Experts of a small language model: a shared expert of 128 neurons.
Below are experts of layer 6 (counted from 0) of a mixture-of-experts language model. Rows are named router (the router's row for the expert) and show model dimensions 0-159. Each number is 500 + 40 x the weight over its row's rms, rounded and kept within 0 to 999. Numbers have three digits each.
After each expert's rows: "gets" lists some tokens that make up at least twice as much of what it gets as of all text. This comes from a sample of Wikipedia text that the model never trained on. Tokens count by the router's weight.

# expert 28
router:489528474514353501601474484470435493524476572550516468463528514476493426509526529517490503530568492530492535475439462568586489494490460521499491455510535474563508486567527516444496524441471525501485473459558546526507484554480487495473483424538511508527479475434493477536537486536540463452491472443442504472491483527464556437515499492574556509513570461573407542543486497481464423510470504537538534508563460567580518485555458479536500461480453469470571464541518508449489469504473544
gets: "1", " de", " in", " of", "t", "2"

# expert 33
router:505501525379534549501516476499511427494485511476594527463507549571526479505421433539503535472532504538503539570553483485493444463455460439497504502492440583490465463491558534532461473485469540534479477498529442475521537486492526470477470531535488505414529485536484536431503456438466500545468459537496448505483472467541481497525504528594506532537502504538624535537384463523396483496582498514486526454444496565514471514483479500533470449521466439505502564555508498484519500482542500
gets: "s", "es", "ing", "ers", " years", " people"

# expert 3
router:510512571536507479489520480498472518511534505485573463488524564432498497473538518469516562580453589466479465496589490448519536497480494451500525462435498528535452577461494472447493512506526443452560456448507598487476478502463508484451428491506493587425475567537594464504513529520486589552537500461481496505542452458497521464531555483549528500586571507477465459494516482527502539492447512502508577552507476550462483521462526483535431401536472478440520512464454509475513503467543459
gets: "2", "1", "3", "4", "5", "0"

# expert 30
router:482492475564468524521451508495497548460514485473520525453450486450593463494453511516498496512503564534500464485530520513518453444470510494487543478551534532487468509471538407439467444568467525520514549529454462452452467458487555565523453477456464512577528444489485539492522534523496510434514460410532520547462518532492547530446483538545540526444471469499467520610421445555476461567498535490506468571436555487554507534521523554432518492515494518478434431551452574485537454549458541
gets: " ", " S", " M", " C", " c", " P"

# expert 0
router:446527481525508514531479513520522479455589530527502487468460479420544477480527511528416509528491459463487534517459599543540462519457493502477529517546501460440481428501458519536486482542483499531486468520574508525482486501458467523523444507518465480534443462545565463457557475540540563476505487457485538486510511497461505388498467568487462481563504607515458433531491525546450544465519444592374498482514525458488446497538522464394440545486502539502526472491517421475549517501531523
gets: "th", " first", " the", " St", " one", "st"

# expert 34
router:501468454524479410475565541566482481572527546499475503587462511547519442483509530544418486559460480543500427542495530479520526540459484469486573486485583517501535542511487477483392542486505483483452554447429527510570487554513477512532498461495497492517495546456515407442512468469561533470559453540443524503487526503510488481557465479481458436538511454523550544486486445549424423573479432497525510507539474538452454475467502540433507527562529468448530435493489508513516552489471494
gets: "1", "9", "0", "2", "8", "3"

# expert 13
router:502530461483458540475537545506464534581473427506503519546478510415477510521554498544505546509483491475486501501446473476474479576548517543517487558514494479565474479518443547557465535498495549430481537510494483424546483515465563552504486482499525476529574404494503480564468477513536513441528522479545491542552553550458517478431460532450593500473492510509515451484549440422515461464543458460436518420479534486531541505595484459508505447514508453553512392426543474462508509444456489
gets: " of", " the", " in", " by", ",", " from"

# expert 15
router:494495583485507626510502446482448442441437502523519516567514529491518487464395500541496528501578505481452491656570509540482437473457489447487425536501458569509483460488456516529481467496514521513489523525459446465533511509510477523502444476533481497478460531507483480474513422480580484493506527549458476490520422452569520413453543494560549546474514535497479529487470569455446485524555495505507432458508521534464557492492448504521452441424495488493525528539516483534514521510504524
gets: "s", "ation", " film", "\"", "ity", " team"

# expert 9
router:520582518462439452526542457545545564556492464500449591528497535472503555550536485464483461514516508508550494495459480504487514552500498557431425474513479477491495493558478503488529517544497511513466578445460483493540508434472489459491498517482545558582480478511489543447540571514512457519487516515455530489450477542473535510509574515477445411465510476444561438476568481524509515429458468445512410498499437520542487565561451448420470534447502473528441468482513423431557524448519527
gets: " |", "|", "-", ".", ":", ";"

# expert 7
router:508466485491492419522585498505492603502517598532484480517513519530557512533484533472472539450573507476525496442505496518533422448478496577452521461479539459466487532497491509457524544487470471493545569470433519434501536550551491543514549483396406460488584444543478540477437424549563473469482525468496506523477506477478475575531500544424490522474456530544467544563491569517513489499467533478516523508477519465455462464489595541463566521514517560465491485543462540470549482499493515
gets: "\n", " re", " co", " p", " con", " ex"

# expert 47
router:537422450450502542497520520426523500505494553516544533461478434525436454552494511427514443433536469517503468467466484508490512478467416461448509557565535456485522463456526501458471533478534621475546509496462467569511482504505495562465491496460505495506502541546461523464457570495465497508497412531515487576559413528512573531503498512508550522480526442492506561526497506558516450501493485428456417542447504555492453460519577453516491439578498499538463532485528586519488470502535539
gets: "s", ",", "S", "es", "us", "as"

# expert 16
router:507476476539485520516457520484497441544422430454434470447439528574469599542475492524459562467561520549544493481483462460483529483506553483506436490508580494509556544466489501457518571535522494496467466505462505512567552459505476496478547499439482516513526574565552461403539455484486524493511530483454488542590480510506469535544404437501472484514525517572460549548407462435505513551443514521556459527498494502433495500467468495452507447501491556475496517445547509508477554437490519
gets: "0", "a", "o", "e", "ra", "ma"

# expert 20
router:507598507499505517486527450456497486593582500570447471483444475445478467511428497503446546533497514550458542550517527514504529517467478536481530458518533474503600458386485490463519495479518487489496512594570449471456552550529458522453493522485440507453552485519545563473509553492507473500465499557513439486491489444575439453520518462457524474544504537519545496493489403410509464456451491466492535517534519475526516487471450531609448550513515519509533510544475447548463531489534517
gets: "0", "2", "5", "6", "7", "1"

# expert 27
router:488464416548479487483473534470506460505437524459531514491482517422511512453462522528487521488577487435515508500444498480500470521490515476530531472542451589535523446481523327470505447537497516552473506565513514393475490486553537500525490524479500486563571546494537566512533584528497498495498494443518592535492502551492516520439472445523511511512502425496503519488527482543511515552517559499513513561439565475488481515459541506416552444489469515512440469506417565458489560521477463
gets: " ", "–", " −", " +", "เ", "‍–‍"

# expert 2
router:445499518352480537554550512466544464529527482469479495533528517543493511483544492520468520528506487449500548520518512458484560513437522541471447455488437458480497524533543506566518488536593481468506572479459475401515482451502476475484426468482595531480493509469491409533589521467418488468520504539497543493496528567567544572471551553500516417469486458490497505500502505554507531509534489485458551424519441461557474490501450509564486485452464475469522519484543487513496555529410475
gets: ",", " and", " that", " which", " he", " who"

# expert 21
router:563512538501514488470472518421538509488507541492423546506494513515486540492508481452468471544544476466486553535493372476451526514506557578512449534439478480536515557460599510505553498488515479501460489462544525444458481484526472468544560435513510525450457514507488473512509466510503501526531505526522458523524595544578459591513507528453506462596511504477527548513453446493541495496493437560513532517443462549466452506551492489502439498573464476415413495464457535449457582548486471
gets: " was", " is", " to", " and", " be", " are"

# expert 12
router:454462450535540477568503541489472471463520433519451456575524508466472494557454565551467494491528538488446496603400460447467477459496532486543478452508463476433491432461538546547513579476560494498382514494489501449500500524500525508451476556554506447525469506540496496515588529495500502513513565422510522452470495452421467478528455545457466517525476484495483468577460542445504465474505511505402503544542511479470537494559511506521504508540525546564451566511495462499466512562548479
gets: " a", " the", " his", " first", " this", "'"

# expert 23
router:513522467517475460496493500440511536519537613489470577455456489466505530493498468503506550532486488481478508534534403502544517475467540538531526547498465488520441557479596523521557480486579462452524479464521510503530488443533407456568485432523478475480476565465462470496502532471504519447515452510560505468528590552454463525467521526476403538484492458494531557511512477508432489407491450493474530458466466454534527502541546451560479460499550468505412526443523540434496523560419488
gets: " was", " is", " to", " were", "ly", " be"

# expert 11
router:476502504519548567488456479489473578453532459529471512477522461422479518527526531562513478503510433487423453649457459456457499529515510508533476486516508473524474524478486502501495487487524475455556501554557546428468527516486490525499456560545494444513508394463526459541516498505523493567479507530523483506515508460461473439525532537468528539525536478521548496601442444495537495481507435469399504480464495479464543434503436577457507525486486564519526524535588394532488554467504533
gets: " the", "0", " his", " of", " and", " two"

# expert 40
router:480503486486437590553485557484521523515532503489506504498494442433474538524516551444472528464537511491520467503491524462410526515494489529530495523520508539497437494556482525486538468496514527416477554467443511526488514459434494421453494488469453599474530524407533531568529460466519496479563444519559428557480510528561536603519520515551533479447490458485559484505559518537477517453475559482484457517534446491568466578472450462578468498481498553450513500467468497553452460446412476
gets: ".", " to", ",", " and", " that", ")."

# expert 4
router:507514544433467474516576541464554500552510452497457538496520471526475558469493466538527531507531542557494550562512513474451464528515495502545443518442466474488499562567497522528544531459518498445493547547515538333477458580514543521516523496470573557436522451499511531563445472488460438532490477413456442506505558565478491565500503515436508491540490533556495465471566429458506504501499474501470526438533467515510491475506469488442468529515550472485537454476411495517536569538448488
gets: " in", " of", " for", " on", " with", " as"

# expert 42
router:479510506433604443556482480558496479443399443481464545451537499526542572506534537451541441533420459502499471540449475500512557468546544480461430453548454555518569436480516516463464474559472521520532467472454508534551500515528441528521505582490539557561529451551555539491477490513518459459455489499466581478495513465532496431489508520540450472507479513546516432453469488459517487514517492434509517446471480461517528465435562486570592553484508579517476501498504519497485467522478508
gets: " |", "-", "|", " League", ";", " Pro"

# expert 18
router:535490543519462487531525496584502518500521505475540472473584468423549578539487483478558498461478516450499493542464485554447534479570490469511541518510463458493553550503533507537461537520448562522494505470508535474540502517464447474423537447486552521544469548437539474492457515495549531541451551531511542543532501504545546480563520437470460521405444507451476512502489503469367516542480470461559572503566525429542567497434460539464486461540389505485505526481465456514499469472525470
gets: "\n", ".", "==", "===", " ==", ")."

# expert 1
router:518551420439585507513471480451540513471481512466528522556443505498504556451498478498516470521564558499554521493463491444449526548568549476506476464542474539472522558430510503471490569477456493531485568487505542377437531474488508457469521502481517493507514524480441493524483537485423511502488472469571473481502454601484574516520553509555469472511474498496493493483570572475515534516447474462466498542452431430563540485469480537434537485460527515419588476501483543467518562491573467
gets: " |", ",", ")", ";", "\"", "),"

# expert 10
router:459439473507464572472451483538471506462470542440464468558450438510560519583516516567522464477509525463478516518497414519579490507477503509496490511476541495555517518432502513548426499458540450515581499525435470532483489442466552508516502529528463510454515548536531518416524501449571493487436431486414515482557525428534498523499456470568572496508545489534457529546519512497518463480439573497535504497524520412372542484504462532504533521450536562530520503511533532455466525459510469
gets: "0", "1", "9", "6", "7", "8"

# expert 37
router:464493502392474518529508512542497535467574500435489469519531476459473529476574451529500486428496486511480516617442484470442489449556585521475471465506519483490489428527435557513540503473545496496451508484495506430532495520477468477536534511560538443505440473480530583501523481523520552522461548480529542536431441570471471468459522422448439488439531513431552468538460445478546458489458472487402490479543527463520457481511477530495471489527521475556489472467560511541518542521564577
gets: " the", "|", "-", " a", " The", "The"

# expert 36
router:485406490563501570484462537471519460524467581460554486555575547461477480501476503462483499519451438490507529456496514499470528400525404511481500542533470486510540500572478437476536481502501564522442530535511492460562479534520467579518462541496520461485443513464443505487514449566517535497509547446471527489549512533490508561444480538536467541542447489476581498511477547459549557499467520530586507510557512475531520456462556527548521487476442456568458558444408511504526511573459470
gets: " ", " (", " \"", "\n", "–", "-"

# expert 26
router:496453490533461543468539534495461478462508527466527463437547424501509489517542505586496497538421501515520573519436450469468477465505461443530530455543500514542479510581524496557488516437535538481580552555548502486513551578510518565514495486542516594430488500477486453514492472478541530464505533497460510479437436488466442460555465524498449421457472490551536459512441527472478538465483508505530560527528541471508451571488423463492470512562506527503597411459513449572507547502503467
gets: "1", "2", "9", "0", "3", "8"

# expert 6
router:526474517495553581490510542471479455464533551448522470477567491497529471516479462411518494442504429477445502453537548515423551476531450486461500475529555559509514519568519472556532557589500535442481573431570532478541496550475481451478468512410572495438543475497424529538496461506537523487460523481473452487477551519500538553460501517496500564593540484498433519477478495481561504486464518508526509537541537454490450515491506540495500508439442524557433513492481465475527616484553490
gets: "-", "\n", "–", " \"", " (", "/"

# expert 45
router:507479518510483452493582535490484415490547518503493496465474527524552496428443477500455447495568540525456500485567470526512469523486505475558526524488445505463539550538444525448516573462477465486408483559564558419529459504546554465544535477450446459442482486551482497494531459488472446553560476414511512457481567490498454476549428553444518551506488550539554457484584474544469549410524426535520540527461476499544516582505476458426469490500455480478513476478478517482502531504501485
gets: "ed", "ing", " on", "d", " out", " up"

# expert 35
router:526551549429505570510485506471539423560488468556529503487497534547517493474440480519513550438477538493525563597501550425541469542449486509574524485534441512534481521444502504543493514502405560559525425491507399431486570417594466513435527472524500583517545562523481532453463469510514491536506479530490513484484470416508494423516523500539474497509469463460572537488519479500433484541493458475492472498507505505472540500484509503507479577526513424518580544519471484518535460479527494
gets: "s", ")", "==", "===", " =", " =="

# expert 41
router:556552503490520454505533495465537438503450466530485535552530524467499575525426432518492517471443435501543525490499532480584493418576522551537486505507491525532480501501476528540487479480484526443483484475488451485428498515473462501478515458492487459557484490557508502537499536537528576478515530483511457449516465524501562554500516494465495485456519442516510479506504561528515492475523434427508484524419491545635485449472417509567400537559445447534488545447556489497451462448509612
gets: ":", " |", ")", ";", "\"", " States"

# expert 19
router:528451521423532499524443604520519551542483575502474530447519557558474461513531484473522552561484532455555475481461478456442578544480526551481573502511472541492465514542540500538487434439547466461524473473579532449491483502571520461538508491469477538440535471473469481531459480478482511507466524541462437520532565521441539565459489482480548436502480437467410443455538525560549443528497565491427508420543480490534469470558489474564558538490541490501472492507460496508543472477539499
gets: " in", " and", ",", " In", "In", ";"

# expert 17
router:489578414545508479467533452515500512541473528490555491454517511464460480444541447495549519438527478510527485531477514533553477463544513485547541448530520491453482534553393451412522401458497373435544538520513526466544468489450463475524535446479500533536500495501438474548555527501500532521463454503437528498552459556509562485475456510491478505436541434583497472466424513511534496552519466469473547533501495455511452555483540513516508528521527572445509541569462563498522527440503510
gets: " ", "-", " re", "1", " Re", " Ne"

# expert 38
router:548435510424500466469558546576505532518583495500509493482559570524447428495594487525547548489501476502497518500457418493483520567539469467515566599512495422521544462475436473449478528504472451454490501573485538520509467476540500494464466468539474488506442519553494514539502521475574493532469503550535535490421535540529479566558439514431466517409542486417505481473562512485500537533511429494461508441434490490576507509547498467554472442503475489502467454476512497478482479539463542
gets: "|", "\n", " The", " of", " on", "The"

# expert 46
router:508513549556577430510428460467480570475536473448505404505496513417512469501506460514474523579481516463476555457511581552516505492495440472550558575545463518469453568533523410495505470519494463453514480488503481504511564507503503502422431516513514431524492527448538553538499472504462521486511489495548549550528521599491489515486477482520537514457489532404508482513480471541548534543484508481518466536603458535497507461517504503538490498555510479411436510481414519567555447498554492
gets: "\n", " (", " A", " S", "S", " W"